Weights of a small mixture-of-experts language model, trained from scratch on English Wikipedia.
Size: 11 layers, width 128, vocabulary 16991, 17.1M parameters.
Experts: 4 picks a token, a shared expert of 64 neurons.
Training: a variant of SOAP for the experts, 5585 steps.
Below are experts of layer 2 (counted from 0) of a mixture-of-experts language model. Rows are named router (the router's row for the expert), up (a neuron's input weights, with its number), down (a neuron's output weights, with its number) and show model dimensions 0-127. Each number is 128 + 32 x the weight over its row's rms, rounded and kept within 0 to 255. Numbers have three digits each.
After each expert's rows: a language model's description of what the expert responds to; "comes after" lists some tokens at least twice as common just before its tokens as in all text. This comes from a sample of Wikipedia text that the model never trained on. Tokens count by the router's weight.

# expert 27
router:152148081111101097113070125146118143143083072136085111100156176201087074136147169088132089123184138149086138118155115164116122165114092124168131121098168132205118174130169198129070171140101134122103191113179152088134145175139057100140151142161141118137101196139111114130110111107075057126177143106107138137110114078144090075138130109141088148126131087156122104164144156083154159151136
up0:103126101135152133119147103147132134143091148102158126148148125158166120051124205137088110079136058111166089026112177141071163153138149089153150145126150081089144090163157160131125148172173100123074198122158139127145131109122142092102092168173084081157153181173167136146103127127110063130150108163139092146095111172118134105141113141085139123069097134117073146113094129171166164170107
down0:169132092198108147145131126159139102108082151096135097102178139170128185143161150106085154110142107069170188101119189104130159118084181112159124118104183128141108156118186075116199118120120183152118112103067107097132205124098090137139069202127075118167141151128156139180185117119125132126101148145102152113075081126124157093132125121077121127061125098146102169125141165147123134160110
up1:107159101126165084081127142089109144098064142111125175159147169125123103107140145157106159135094197107147182103129148130138158141151148099112101138127161136170177134101171077077114191135079118134154105135194123109125121145197095135138096117221125142107153195098124124105118167104179101130162115180134108144149123119172117102112167095150090099052133135192134104143147144104061203165116
down1:111149106107125073116108156134143137095150164116081179134155136146115190055139068170105150173044139143116136077167084110114154118151140049140131156171104101127147093115118104095138116141081153142101175119211185120144085121087132121167051145049167162146120108165169120176131099153122124121129103128147123116111149130099072155160110130117123104176125173086103158148114153115066099160108
up2:167162115124192108156167126104100134146132100139086110120151148181114136094161136115152054081154125088164110138122087180164157159141146167156158084145150153165153130124147125105157133153117120147181071090203138064136116122087076175109232090141098130134170103128136102195141161163124121100182138125098145091146134198131117143192121072160138113126079124157107140118134176155159146160108
down2:113088158131176106167099176102126124102133112152080140085136111141109127119063126100129138065150120137101072123083111106100139089130102093192164100116130100158154141128144170152083172148113153106102122129136121090166133132081138121070180086136099141079095119132103142139129129185130129099086109125200119084070097116130064189047086108130156121144176134193092123134129110110033180125118
up3:103137110175151124146176111116079142050119189140116123119112157185089106089126189124129108147193117132113126179087131109183138150122162137141124116145166162154204162128090094113137140145137115069205143153161119116162126129088174120133143127167203122146069118077160078078151154107127083120109129141125123094077154036139146121188137141130137164100144170157087137132127136091133180099152
down3:111117154172133108110157213135141166168145138160131123172048113091130116124114101108103137139133152154109140183102179109113136114100105194102123154136125175085110106097088130153166081143089123207197077128163087106087121113114140154158105166085132112151119177153114162139127080156146145169087116099112116176106131191136127143160093103140120105200096069077052157134160164093129100126124
up4:139156120074119111107152088101118124096086067093096151115113107166141164124167120158076133126128158112134110138174150192142120152196130081144130170176144132114142205164180160091121118184114090187104114095135145119113072154152151095171205131144081108068141143143136148075097083137120151130139122108091135110164081143236119108137155140080080108141106135185139142150117079130146126119088
down4:119212122154147121122134086140167104140124097113098124120132124151156142112157182129131170153158115099137160096146114115170154131171084092130083122100172135118097098226117158107131109097135124114066162073135082135124103135155164092082183130219146091091181144152149119169115127098133094131135115146121135113178134151052107082082093143138081100155151089191137080159124169112177105069118
up5:119108132101105135166129072159121112213101153138117131103122115100142116054146079098150171094123149141136134110105143146097128139113099172061132096050111180129150104135127154132109132088099128167103181127178135159133170105121096182113194170145160207144144195113100141110121053125105121159112140083177070128131114100115123143108156115151139129080125092083173085156077103147104051105124
down5:104138168123082179057148170121107108061140152129157079109176122130093112161126100108080139150121123115129064097131112081123091128134174083190132160200135156075127159079127113119136146174144127168144100168124143136072139135123139109131047077089091155155184106129119178128128086120123104116149127168104197121086144154109146125207122134122118099184162137140098185104148116094100188136117
up6:123094151125121143112092128094113067158158120093084142108175112144151115147100153175164136128137113155090188076158145155136101140091131086206137130144062067117075157186117144156130092091132128125123156086171143139098062139119096087106135118118097110095079116140149152119172151180137127097127174021131119153164088100126122225103118181099140135163103147122106133114104147091183097139141
down6:153107133144155143145160151126134155163169149202163131125141205121122102101136097066060135136079136124196083144085106055132125143104109117084097127142140140153126074061156107147148154137149116112072112151072103090200149085129104175101174107172107133139124115163121089145091104081069104090128097139095110117124186197158166085105088141135125116140134187154147104127118155179139120111091
up7:117155172125132100107092148169111172104125124143069117086131120121100136132123144106089100131140111102124115142184122096124145157113084105085100110134173141171121133138145178123123157192083131129233131117151193132173135101086165110087188141134163103144088159092104134100127102106141137141135167101136106094086106067082107086172107217169129089113141073155173152072133130077130115076194
down7:106139096107110197132093098183101082095130139092140161122077150084120030155207092138128108095122111105154129146090126072069130088109124142158138121127137135136070146114130163107158117148138135103060081072132099145124111173122104157106073100109168141132145179102134122156098171181118093138156143088150143068076123112091119117133123111185163193157163126113118153157105159087115200134100
What it handles: Pipes opening a new table row after a line break, plus function words like as, from, between, especially as in known as.
comes after: "\n", " known", " such", " well", " served", " it"

# expert 20
router:139168143122060127140052088100086108185156122150089079176122116108126084131138125153160069068148147134088121128133098067123159148094115179121162167084091103174157200144088138118113139075102156140139160142147130079112141143114073125168126172159062135161107203120066133148107107108125113145124167156105183158129104092180118155148176138087143173140100115103115101134133096093163164120158
up0:157114093080111169156158123064153111112120126126135106109153112089103176136031149137110064094088141154142171114158152157091202159100120162104120151103125118139096161156157132152161119079127160116153163142055143149072118110107132131110137125142125175136116178108116133155112125081113124119144144120144122149244095117120059085163166196102103156109165160164152059102130153129117171103100
down0:154120158088129095076174116191097169172124148109116176097157113097127171152170181147067156144083129093185127119170121046171136134125168116135109068159141065058150125160118154122140150161151121128149114110186115145102166099106171129120156123130126103123174103081166129134119129159127107150164085101169124118117175148146187155134146070179122138206114115086184158091168092133101158121128
up1:125142082164093078130121172122109144104096116083109170171075122090147151120100086128161104045144127166080122138093129075145106147139124148100107154128100115163132131072130100142104169111103122098183103209130106116082125136152105125140072100103163164138129115140129137132108186171129214104107108126123138190079129154130191075131128112113167125148118120091159122187127022121150120110193
down1:139130141095146091103157183097156143140109143166157143084102118127162107157137098081130164125122134101130192091089117165090111197087210093170117088136104152091100167105112139113128150116150146139086197171097091064148145137167133139176179129091152127089158137163121135189151136159134142172119108104124147090158179113144120152129184071160148170103120139110084200164131157081209117122138
up2:154170123088029117107120052097110143148121089134133147148137197116132113162095123177126141195117057131103150089147066112103148135117141092099129142112116134153134087137111105076175090103166119118189102079154123097114149159070158143136149142179120133141177143121112099149139163177136158124119155147140149133164129101164188174147168061168127122116127165129144070129094220164150128160133
down2:132209181178130185144084149089083107141144118114125074150122095142117163126169054152128168105164125163116167115164076138089171092109189116153138123119112083139131118164109080177176126123099141094144113159141142173148148099118150146090147143088159112116074176093131125080131111061137149158132129111212140102112136121164172124085127164149153056125100149111093141181103093139177169125087
up3:122117129204160131146125153114143103138133125142091150129123171157141116117157124152092108122107171102126088149121104141123165087123187067153192116096095253157078126091106111151103166146174150142171102100180149117117145122102078168105106080155126150091157125155142159149160097159124105138158148089093195119120087172179138107175081109130162131150123176031103085098154135112140097143124
down3:140189125136155189114139115127139184130120159132203104111192071128137189096112160122179169156135089143114133138140176170111136119097116199105125181140113105035183129086094158100125167121083143079126137214122133136124146152065143145138167120104133133173142122144127100106146106125168110075127166158197074172177149100119123110103132131139096105110082135147165180132122136123111109178127
up4:068150181132120092137100090085168125158169161139151054115094097149082102143123158107065131129135161158160162157131152132151149102113134131146092134158164114118163140120138114151127133085127107113208165154148105135125148155155077172202105134104145152110174184101143105141107122074179122118168148202149113159121130078171077120129113214108078151125071122076116088115161087138096165159090
down4:174137155151138132190137128131085161137078120106147106121121145101181166116103082169144140137159082112115173140156123122126123144111096138126194172106070169137106113135058110080154146186137102135116076105162106113127099116136142107143189156135121114061132092102099175153158107131145160227079095136089097090111151158113186115121151081122144110175088134101115154165106095119129051051168
up5:162136206164152142155132106109119170128091092170084101120096149124160161145183163107122122148145155123102117113107087174179132119147170092097132070103079098160098121143116174147187102123173084127100164102137139152164037138091093100098074083130181162136145158214145109114102178083130143139143074165151153179143113139154108177155120129105122119140107141116092144090117132099071105171079
down5:133087144119147160126142154082131136104040091160115138116066174083099128146161150131091128151079158144117101098125098118161064098156132163125152126075128108127203160167135178163165130095104158224093116113143144182134123124157152087142156134214128139124144112121104088138179142088114114135125137200133142144122094150108131159138125051166121136069083106140103166144150079076092121096116
up6:155127137075154084157126116122135087081112143160180107092172114141184130138177114137184114088148062122111116040161132084131163177141168085112092096174146136178135204098114154076114072167123120120164131140143135111092127118061205103092145088130102120117137142146109142129141114105126134197121138084115124147167153096096087103069136125190165115091086127099168119116136178110132078131139
down6:180162200123116156164098121144142082105150098097111161127102122118155069096092073133101161124155178142090131141118108142092104133183103063144154119081127125079189111139135079116192091081108098132128174111120088086163093119152071157092137206092126151113118186128164133119126097106085139164101082131091120097141120138133169112141060065122125127120109111094153123093138135197096180163161
up7:123134159177130123210140133125133131124157079124126118179120126118147103132141172150139140065071085106142078113126121069188118098138118147110123110142087076148104134093102106162142177122114141155107167186094081179053110151180087105139138120143110199100183147119110135156149137147075103111143086075139118125077157094160056052126152136165163125135137159112061125135163174121113138102178
down7:052146138185107139164106138159109127131152186136120170116133094105183146161038206095180149164142142125140086101078136135161128110140126059093100159069120106098087068155085107136096095077121133153148101085122126130131125098116128140182146129127103146127136142109118107095089081119110115163137032080138139134128182154161196158140098079144084161121137171097111120170120139098110115109130
What it handles: Prepositions opening place or time phrases (in, at, from, between, during), sentence-initial In, and pipes starting a new table row.
comes after: "\n", "W", " part", " located", " one", " born"

# expert 50
router:122103113117060115095144085125077153156152143084101106135157133112116121139139140070195130091139113147118056121133122084203122121151128214145117102093184115138121119113073145125170186072113112109076123161187141138106110177132094105131114133144156121138099132131086052154104143129150160086190162193100162184153103111149102065150135106122123142120050128157128102159139118097116103171164
up7:112133098113137118090061083162136146095072116145086139088173170081163160089129058075063155198118113128134077140198143127116080093156116134120128102068099159146129077180168125107121133151161147122118077107161154111112125146102082158115188135111151134146163078126090125155124120155139155109128102123125150115168081101109082154183120124120098125163100129133059060126128071132121057109145
down7:130119116158085135140131144199123068181095155114100134073125136136215094093143087103149201160124086120159050139178160149107089113162121160117119106135067134154138135167145090124144109177118166119171161088172143126122132159111180109136196097107130124098126113150080122156170147140149167159056096117159181166108123167129136135116142118131127147163160123223147140146152123119161072090110
up8:150106092116120104103148088115127121103121169174098125130143164109106111129112116099081163084150107145143079118138114143107141067194105122188184086172144086205130143154071142169082112141188060190097074118145132149150155176114092135102157133186122135128143102072171138122124112142107124148173154054135124133177095074094119148139104070126110119155100124168138123152054129114126076178115
down8:134047136112124141135094169128157125107115175098150087102112086181169118148208091128119094147097121126161134129135110150068161190067192128102138127121105169068168145126181122084144121117111136103107195107174112130112061106096151134137092164014113132111146109141113116123095140126139139129137109183153170127117182157146077092099105165134126159077085128191158157149152101136126125131122
up9:128070128129133111136148106149177073178130039079122124114171119105120126134105126111141163146143145127163123154091135059108092086126119117120146150121139096133068182125093150153089059112126136170092193142151115138112099175165094131115193147130137117102111157128184075166097107165158127039117124158169137161121081165121105147123143122150215151096144094153087102144098051152174114122128
down9:133112148170117177081099131157066188147094151071159175114131114158124125172139135150110156074164115135094126099104170092095147119097156122181128146138120115077212133169111123088111115135151149041091081086150072115115126103140144144091178126156118173168175091093096133180089187145122116146107088124104159094074154092127113117109090114093087109144164153077070108102094109149144133140169
up10:148172106106077203113150153134132112164122113160108124078180101123092126139138149110171160128125129097101060124087125167110088111167127099121056133118154092123105094115133127070154142146066108120151116119127053131137073126167145082185203203070173159143118135111150045129171114120095139096103144102150152155098081069126154170104128104156125145175115083134189123121144138120114097143140
down10:084105170141146141115093149138124141102083062135146073229084153119201113104102131144138133133109162086119126125118181089124138112105147095155119175064114173121142139139103122127159163131150127149163073123140109101089135111099106180097086101166109138104114126192150165092173117134191116137159107123108132138121143196089177114098140106087147024163104168124137102154093164113104111074167
up11:064159135125123122084157119124095086155104165122073090179162121142126099119112091114118173104199064109092082133134153135125113149093160077149081127161143134090085142176115095139180167061126118138173144203173135113171102110149123136162134138129152124118143125104143145094163155144119162144176167097178114149084123149155112148183074101161156147077196073073161116124147110184115096084152
down11:168085109142087118147044085164157150142158124096177143103136127179145112171118160146136063169065160133151145119127166133120088116163135211130126161115150117152141134097107140114100124212158113129063064085073129105074133128103160126121097169127139104136130157145129097122187135160148105131069106108087140146174140168100062127128191107146137099134071132170153097117083164076148133165130
up12:101121085125153119169127153092077107134135134133109120131114152152127184170143138166085106128165174123130176138164137153181191186128062099158148137108092069098131156111191111143138140077141163086071115110215153163091112147108108165115105126139121129086147135150130116117168057075084193098145107131140143146068094146149178126089120138106150185083095103112177180106122101071111122165129
down12:125145106114113133128169156102170118058104182070139104118142148046136145159096148095154174115108108103110168165127141138117122152195177148134114089119182143109104085103107075123131089159136076121188148105114111112183135111166154162194168105089161099156071080086114111129119181187178130176154183123098099149123124100134184090177119126151126124123191084102076123105132115084131124136127
up13:145166128152121057118132163108100101140130093127119117123165142131118160118075096162082133125141165151107085109112105149196178061169133125097106166144116178084073099125183104058170153143222125124138128118139182065095124205063186127143107124150127104125107156133124088149157104114140170112067131156157117179089131138130169132117133115114095104157064139123108134145117143185120127196116
down13:154100146096104166127174081115117148155118146068125095130082125071143124141120140142178095145128055105103158097109144157115132126060088119181172096109112094149190197156128068135086147095074185061140058120095136148116156086125088094123161071153130138093099135098115100174125173152118104107108134146116093085119139098127123113145146115170152111137155183136134127128085089086135065063157
up14:082177186157086177140170143126082185154139138084074150154116156083150126103161079097180128084128124122098061152088100179116121160111155123196163151149176103155128135122144168144135151142128090168127107198160101065157157120114141122107091110162145170142137105102165115063193149144109144127175158069166128146113153162116075140171133064086100170122158110125097115130142142179136118110112
down14:182108088153162113110122161094176117084111091090128197171087111143153102109089185152128137193120159074103172115158168118126132130101091124085182093138105140114120123145144101150132095168132153115119089071098108217112147126126134180173115147138181159144124150143118155146143122168161122123155111150059081115166136158094179130132227135110155087109111069163156177167090138134130129159164
What it handles: Newlines ending table rows, list items, paragraphs and section headings, plus the == and === heading markers and opening quotes.
comes after: "\n", " |", ".", ")", "==", " ="

# expert 43
router:118055100093092096118102107135128173161127143170093103152165179117123118130168158158128100087132073130096114115204112098152085148130080177129148095138129104137099133198152201129152139145130130124081188095127132116124085137155119074141101193154104086154046137150136080165089106099144109134140183154107155164094075111157132071184136151168110170169159106153117089119128096118124147175169
up0:112075067146074111117156154103197146137126102163149151171142095178098157121139080106184119118116108099138181062140115112104206166104125164156091129141167044135105136134135154131111121161089145120055118123146155106148106117155128113110118126132114143157113064167138127130161144144136168133122164149172190172129090136123117086100145164107138119159209114140178139120088134143092146087025
down0:119177132106110147139115131138094100080145109090196171101143156176134086157176123116157108098099123137117094105114130101165138123115177169128115108150165111107101185159068116135144084099096190169152134031125081120191111092186154098165166124149122126140171111185112131131169067104143136173138118134150126126144090091085105106151117134185137152152193181148119119126136082187120206145112
up1:188174148138071110144107105140070106153120151119107150156121184142105133165138147152120081124157083125125069156148130129121087122092112142148192134120111099079120121115109108105152123142106168135178116143053177111161134139160113085114134151137157079133099056140124153107179083127104156102118147107118117112114124073159140170186156064143144202141063105203126117142106152133086126220183
down1:108155159104104152142148098112137171123114089149126079140108118147135145098105084089110071074118107128096106174154119167169191133098108122151125135149106152125145106128120126108191130125114075126116145169134116088033152134149187173088088076091134208108190102084117127101091175125134157123174118161120105149141122140137103143139170129102115079204086099072109183134110176092069068107136
up2:122093157152150157093060127148129128157128087130156124169150142122143108115152176143099149063169135086126164160073190097138150174128151179116138121133078046103130131134174172086117127128151147095119129091100127148110104053132129088097147167136163098185089165117060107138074040181163063130156160114142100101147106055113136112138095146105096078163129136138103093126151106111110096128126
down2:135168114163127123125194101129136144144115116108176128087093159153087077084124128108137139108193098109128152150111130092109113099113167172064169125095111114110121096167173121129148160176116186145170129107143176173109131113127083141158191158123106112091072120134190082112155114151110056114155137097102119112097186052152147117139105138152128061111157138148158226083127135091165117188119
up3:112097101179091156152077139109148089158152117124139146216090150138140190101130146138079142100202068118113121081168121126100151112117037169097127161094113096165149099153151130085122157130100136130078160140122158157161091100091182100123127148102091160114113140129136054172112064151147108097155120168174116134119093134103083123118120133112150148142173055094140094088119086162104137069160
down3:165101111171095165096165083217165167095141081113106150138130155074146129141114141220073151121108106081114102173117125117126106096092106165141137142129163103107117191125132181075115124134156120161128144130160100114177126111092163140128151195144160134133117119118140089188125153157143097155099162117105218139110055157115106142138108184107115180159173128111173058126145140134105173159134
up4:146110124083083111098115105119138167143115103118113081164091085153104139082083114119132089147085144124114085165158090139083109077162156134117129106124175125167121113097155185104139173165106110099093122152098161075178148189171074166144114158164141071122166156148167103078143109146138141164107168138151081159124100107229204133084144118132108120116109108103180141134087174180088099082136
down4:158105112134139172089154151144142156181108122101143080144164148166125153185082124138194097099037107128136107157177087151106179079117146078151087114145151091116136189110146195131107173159100111130109097140143089083160101096121151169080108170130192114130128184123164082155129151133093162147174166098144157118091123069155169108101135154076115137073170085125103101112122133189104118123135
up5:103110175089158085129118099140163097185128095157075112133091242197075104139148079193142167116075067134148133141120103118138135136116114171125132096107158137104144174175149187062115134108143139128085156149146091166159058131109094161161127114065072172153157150096150133148102166131145104143096138093111168124133130158120161141125074107158111105132138139136119079106143174101097093098149
down5:187157164137077087161137150095170155153161126097159164131133123141102148097141154058087115124161190132106171126085144212175142087149130093116115142148083148077162177194136096145178115121161130182129151132100049130124113168073083136116137112136177111110143110135150158134130162111134167094080174103122130125109148117096156154174130150150208104129078118111135208144087132124161132168137
up6:122106110151138090124110118148176174103136157191135093147172138122144113143130188121152125118149131097128121155112102157107135176101125168134123099108154083092124100135161187073162162147145126082089157099100091176071143124132090118126129175143046134053135095180201147097125134059135096190163042158196152159112123121160120118089120090091157131187095117175101124150118133170150114121130
down6:150115107138140086139089152102091069102144125131107165090191111110136139141157103149110141144081122130147170114079131129056142074172121141133099089146176122116108094146085140118117064060133169132125155078135083129085126124082062105118255151090074135116143128135113131123129115119115057136120112141148110079149125164154139119138089101121083176187143171170097154092155112160111090101097
up7:162154129116162086121111141163136142129129144151099118190146171087149168110106156138151141129159134064142121100156154137111114075105157103144159093151047130117070139116184167064085135148117110133079179095103081134171144100173078153072064186111198078081167132135173122106143144165111129155148136068150142168066150113183128096156107114143121132163131143134163155160121083090160121150082
down7:105138119119127102133165181096097077149149159088167149110147130099105149101168116038094175151110159157117164162153177144044112146098134153141079033117137158159147078138100134161170069180080141128092079146171155142121141154163153135149151123179115097185149151083087126176108181127121125114074124075140128120158155133066116141129152144100122134102072148141146122140167153111148138080104
What it handles: Prepositions and time words like at, by, after, during, over, years, and War after World, plus numbers inside sports results tables.
comes after: ".", ",", "–", " World", "th", " but"

# expert 39
router:155133085102098097104159099178093145117149156102103123165159170105157060139115113054108119130176161176091132108143131135134131160108161132147168052195146122163111179176160147085157119083086080151109173131150164149078164135133124121187103149134064070132131131131110110146060114170134105110099140120102108149147109089151119095156115139166129161209094074064073132154131155107137118115094
up2:155099063136136094121175095118101149168166097114078161197084138172164099158177166129078071129136125100100145076173161099172164163122180119133127119188098100173136164165131141162156098135085099174103108111126115171101111164053186134102153150109139119122120119105106054153184145110103122103125117097133148115147105157107076127159108185081102089125143094149130132129086123082162188098114
down2:110191099102138189160167097089180076104105042142088130135145096162118095056174055103110131102173129132138134132123134131161162136155165081102105099138123146159140115088110069155139109143094157114192103117106148165155148115118099076143132221094123173111123130119107100168177137138138177157118160097134142115156122119110142079083084136095085105111101081101182098097148154126134070109137
up3:118200099167110133157135109095121144130153132131145147203119175094131144151099103116165145151198068095116160127134100147107117120097178145165124061149142144120128159196108128110109178149060130127131102114124175090058129116126126148111124077107061081091152122151128103156176156215096138148121164075203140170102114148121133118100152103152144175149148143103110098142109130107137160164044
down3:139039122078122128095160179142155081119132115112105106101086094160093172133141157123113092131042143140157092099184161122091112149115113101114102164129131141108131090072145147113166092132135129070108135136150087142194119148158179148114175171112135128139078165143120175059137096063180137109159121095152160098160159098153141137147138173103115092098131147211115172110156125123082137071175
up4:147132107135075116135109100154119099127139202060153125140184114153134151113140107139102145141180132109129106074143198183140143102112123096147088133151091128169155198135107124161151153144116138100158146154131157141093138172127136133141175127152159079169182138157110087162134045152082169103115071126066165049128107047110106117105119155132122167090150147111188114147145159104120083191095
down4:149117153137214098083156177134110158158150154138081136134162058107115140156122120182154062144062164134167155138083101098132126164139078103146115151139138070078094122145123103157131070058156097124128158103168119106116142106149135144133071164164118120137041076148132107109130143123121091185146117059162099143118149149154114153095188138139113063135126107121073164171130092165160103111130
up5:187113173149187098110148088113132174093131115156108142161154248125145105158098115064093114101128169138144157116123104125159118144134197125146112062134169159128087143085146121103195170147077103135091117099180172072123142121107146113128150187132111144095136089076092188133138095085104074147111075137102165165117133107138115139132070118137114110107073099127102133140165127121112128141190
down5:134147115096085120106142124112063115147083143158149137192138198087168144108165048124087144154123180143093196128174160134113077081122196109102117114157156172095114146137165089125142062101082132155132186161127085166139186101128072170173173116136144102098127110097112104160138174084148145085089143119116092185131122128102130137169095134142112133126181098131149123096112093076172123105111
up6:181121159097167156122120123155148081123150101126111071145179149160112166166105146124092125149099062130105117123161175067166112145096165151132125159102107194144045156163141069162112129172128129116162121141107164185138131121147138173151102166116127179126063068084124150144135102147160113151095177075117103116173103118171108122086142069065127085079079148142125101087140094144128126176175
down6:094112111147131108142113132168136207105110152153142130179085154194212112140175144155091119116097146117164124137140163147119185157158179152174124067139103094097171130107131156132156110108181133156192139126123127191131152149182135159113177123130088112136138183170154125158202156153092126093094097140135135192150146130126130107159105124122186115187197093095115128194165149147082109123109
up7:183200097102118133124088187108150122166080092157159063129140110060164109098152126106134159068084155158128155138148185132148133143124083082126140104171126074138148097109108110083117090089079128134094128079081139154136150098115160103088135109108177086164162092108115104154117090097129134155199133126183123172128092128175149150167108174141057106187155102126129153074163158137103104092119
down7:128128164155118144158127075145151106150115148088123215091134137133107091172147116129130133139149144102088165137150084117054106102103167126148110154134130177111053167171147097208171120091104110151139139204121156128061146149088159116183124138164096083076152100112154163209145134115088145130089152133133111090114132172151130085112121133118168198099079092136144177129101154176161117100153
up8:158192151095089076130155190118111182157149144133096091104082205150121035151121083102105165089136067135114175118126160154115099109149144148086184084110167117159133149101119126108140108120129114057058118128099193105133117178101134121149170120133063134131113152118143101131135130122123166099108188122118176124183158095073144082078110119151148159074127142178155091128130132129132083139117
down8:132196112078107138148182110192103127125178104135139140154111136167166097093146145150193133163129178085070120135113108126101137104124110148059055129123149079130169120164138118123175102131143124192142156076116105136115121195141038146099107063120164107121141073094156097136146153183168142107066085098074125078164137124173105076143160136130151172138129102123113124152143147168107110121122
up9:157111109183127108054133090120113103082131162136107121121111148151120061155115102138143081093127125125162155177124169113085165116131100177117124117089168112094119128168140110151162126146153177150098095086145135132187111057135159124079118174177119134158137166105121109102075046190099119134167155154100074168145102115156186143136109142062148082153115138129114098070147178075090164157074
down9:106166129167157075086109122160158139111125185119164085118154155114107092120041160104124092069177100121123108100155157156040161099127128107130155145133144090190086139149139158140118070184127124169119153170160113150124168139181173108115153187143127114134132146124152060155102107145144066115161116131131106140131116180102158123153131154108108052184153133066161137094181187128101138096118
What it handles: Verbs and auxiliaries following a sentence subject in prose, such as was, had, went, featured, were described.
comes after: ",", " was", " he", " and", " He", " to"

# expert 11
router:134095055111138081091105123180147154165131105154116105119119157084175122108144143166136111112146127161083117081162126130131089161130145156151139155121188149156138070165113163113132123090119112099101181138178163041079126153137182129125088148176103096139059185136140118165115105093148118111152159129016146145107098061136113081139121149129091168163127084144097130152132160137127053156142
up0:160084106063141097171097165120147172086126157131129146082156168142125115157169165139086120109137106124146131065164148117093077129084104151229165145098148154064126134123114255154160121137112124118142121181102151150135151119107099130167118150184095095133130132114119116174155125117104146102149144084075083129130100117146138074143103101149120112132172127124110169080117192169082143118098
down0:163121133168121128093084163132166163089138100156140117114123161110158124117161187119154180160091169202121105115104136126172136120163185151166061098127175160124131118097134156149102151165169184135122149176132105114116116173134091119199186137156116128116054171106170134123086154113116129166036117176089095153125143159157118069161162105122190135119141121154147127074182160143092097110097
up1:132184068098138103119153138082133191116146137107118156113146043158161120151177098091142075115150131167099121036179097154128184106084156132092101110126165110084103140128081175133130075154166125125119128126128196122107083148117114110102116120125165062108146136156153141098144120143154171098166163123085104180158102121185115132167165118136139126099064102142110145122109139202150079150068
down1:118177158157123174121142200053098168119150142169134118115133191136144123110132128086117112113055110112135066160140051128097134113133204130072127176153106095147168136064182120116127133092103116149138082083087100172176149109137046133126126132141133132140125102171164157105136137196128141126105127127185178146118173117103130056070164165105136162130128115087128169162127120117118100142136
up2:171144145147183093112088096099130153141129162134104120090185201135021150170179168137123129102118126113096135082134199175131131146111122102127139140088161162116139142171159138106121079170096060126137114127124144118109119151085099082135142077103088150142057132118078134167140066080108110154133098097131129084122152081131135126148198099129109174160078085112057137137102127170128151131157
down2:063106128095088091168149100079096126123103129124090220102081190090080121163158112127171167084098117187074184109097125115083123155075078195143086073112137127128132144060125149051130141128119140122124095101108146143144119129145107143112118095117109155142120123104096139122136119117128077185120138105111158124116167150140089130127189122160098142137089123159154067092098154105070195105143
up3:174149123137143134118109129117103154091125100163156068124113166121071137142093157099108153095154128119112143112174134093118159121109152168135201115112114192185157088115116145173179062111099143175166103132143165133084133112076147141120087124205109056139125107117137112140113097139179114110133130091109135171143087120134128140092084085094078184195178129207108136128073179120098087174158
down3:143109178156130185128164041099187109107133093104154110097157109100080142147081099157109219156106188110103093129164144141090114156111139160133091164087125133120096107108100101101192077134115105145191118183098123190184098132096135147128122132145074058171139164123182135087126127151125183130112149126143156128137132106130068133139134124142161165160092145077123172136145195143117100106107
up4:134115139153154162188128099130161102094122127172171088111115152106175171108151158102196151081138150095103063116140137172130096178157188152081156115152121111108188156147091157097123169188107131119139125130154150111171134139112101149128159099139148137129182060058093127031168143161119105120089166184187146148149120116117168124137098135163147126094086118043155103109158102143111116107108
down4:107140151138099110142123081099134081095121123156126100143114096138151195126127132063140079150181072135122060144115167159138178063099118130167098071138147157162083128119123081140092165165132124165093140125089157202163126074132036066168140083117078090103112106149138117074169168132134135126141093145166087135095150143107120094115076070092106105121157164181136098122130154152141156116111
up5:069103161149138156105133065145086071163118189157127151078183168175153138119122138093116109119162126136079159099096125153122155116077132103189124151209113139117148085165111158146169085192100112075099140102142172138096184135156080146121072165125112115113144162138156187112054091114099146157155128173106052100122145106113117156135116150129124097122123126139172147180093106113120081176120
down5:081158174155197083142137127121080142117091149105098097125151167193128081194122133179126186158077094124102132131105144102153114188121117171152144114141161138139113063187106120109139110157146131145147123136167091135155087144173119144084088114112141123120170155129114130087095034199166127151131200130170148097177163157148099135116180117150077085125141122108115067158127123171162132097110
up6:130182145104172117105099096154110115080101167083034186121147154120120138143107149129144142161146112152149176131125127123104133165170138119195112150087153180164082060106140130154133086131171118125120192103101096069122179129103123065117130102134120113119098153150151105185134140120110185158110165114066160131149120094084185096108183125103084113145115078166123095122154189061147100162152
down6:107159168115170113122116091161110085128116106177106140100095141077122057165149065111157070136133089118167135081164107105098080130165150093213101131126117168119082160133111125094152090168088105169038108111098138091148146102144105119095158145123097115107156100115143091184169172118068190100150143114107190118151107148123113060141130139156070143123150121137117078101118145114128075083129
up7:124072101159157075139128112142154157155137110132100100159093104153178171149067105141161091068166171158143146085152158149113117101071127154150151086120104074185129123130122192096113121108163160094128117094174116122203136115118089130108112138125155176164097161139086066151111147178145111166148145145084095133139122145148114142110078106142100131099127087016203135136092086142173131166136
down7:121153079142149165157207131181146171164144164149120093155124079148137139150115183159122111062169154123121160112128116136130122109104118110187142148126095070128104146121156185082157118085181134125150175148178162156143141142099108107119161171118160180177076217100125093163150166098118127152198144082122132151122125126124088126082091171180110153114167121074092167152111099096177152160159
What it handles: Prepositions and particles after verbs or nouns, such as over, up, under, through, off, and there, plus mid-sentence verbs like approved.
comes after: " the", " to", " a", " and", " his", "'s"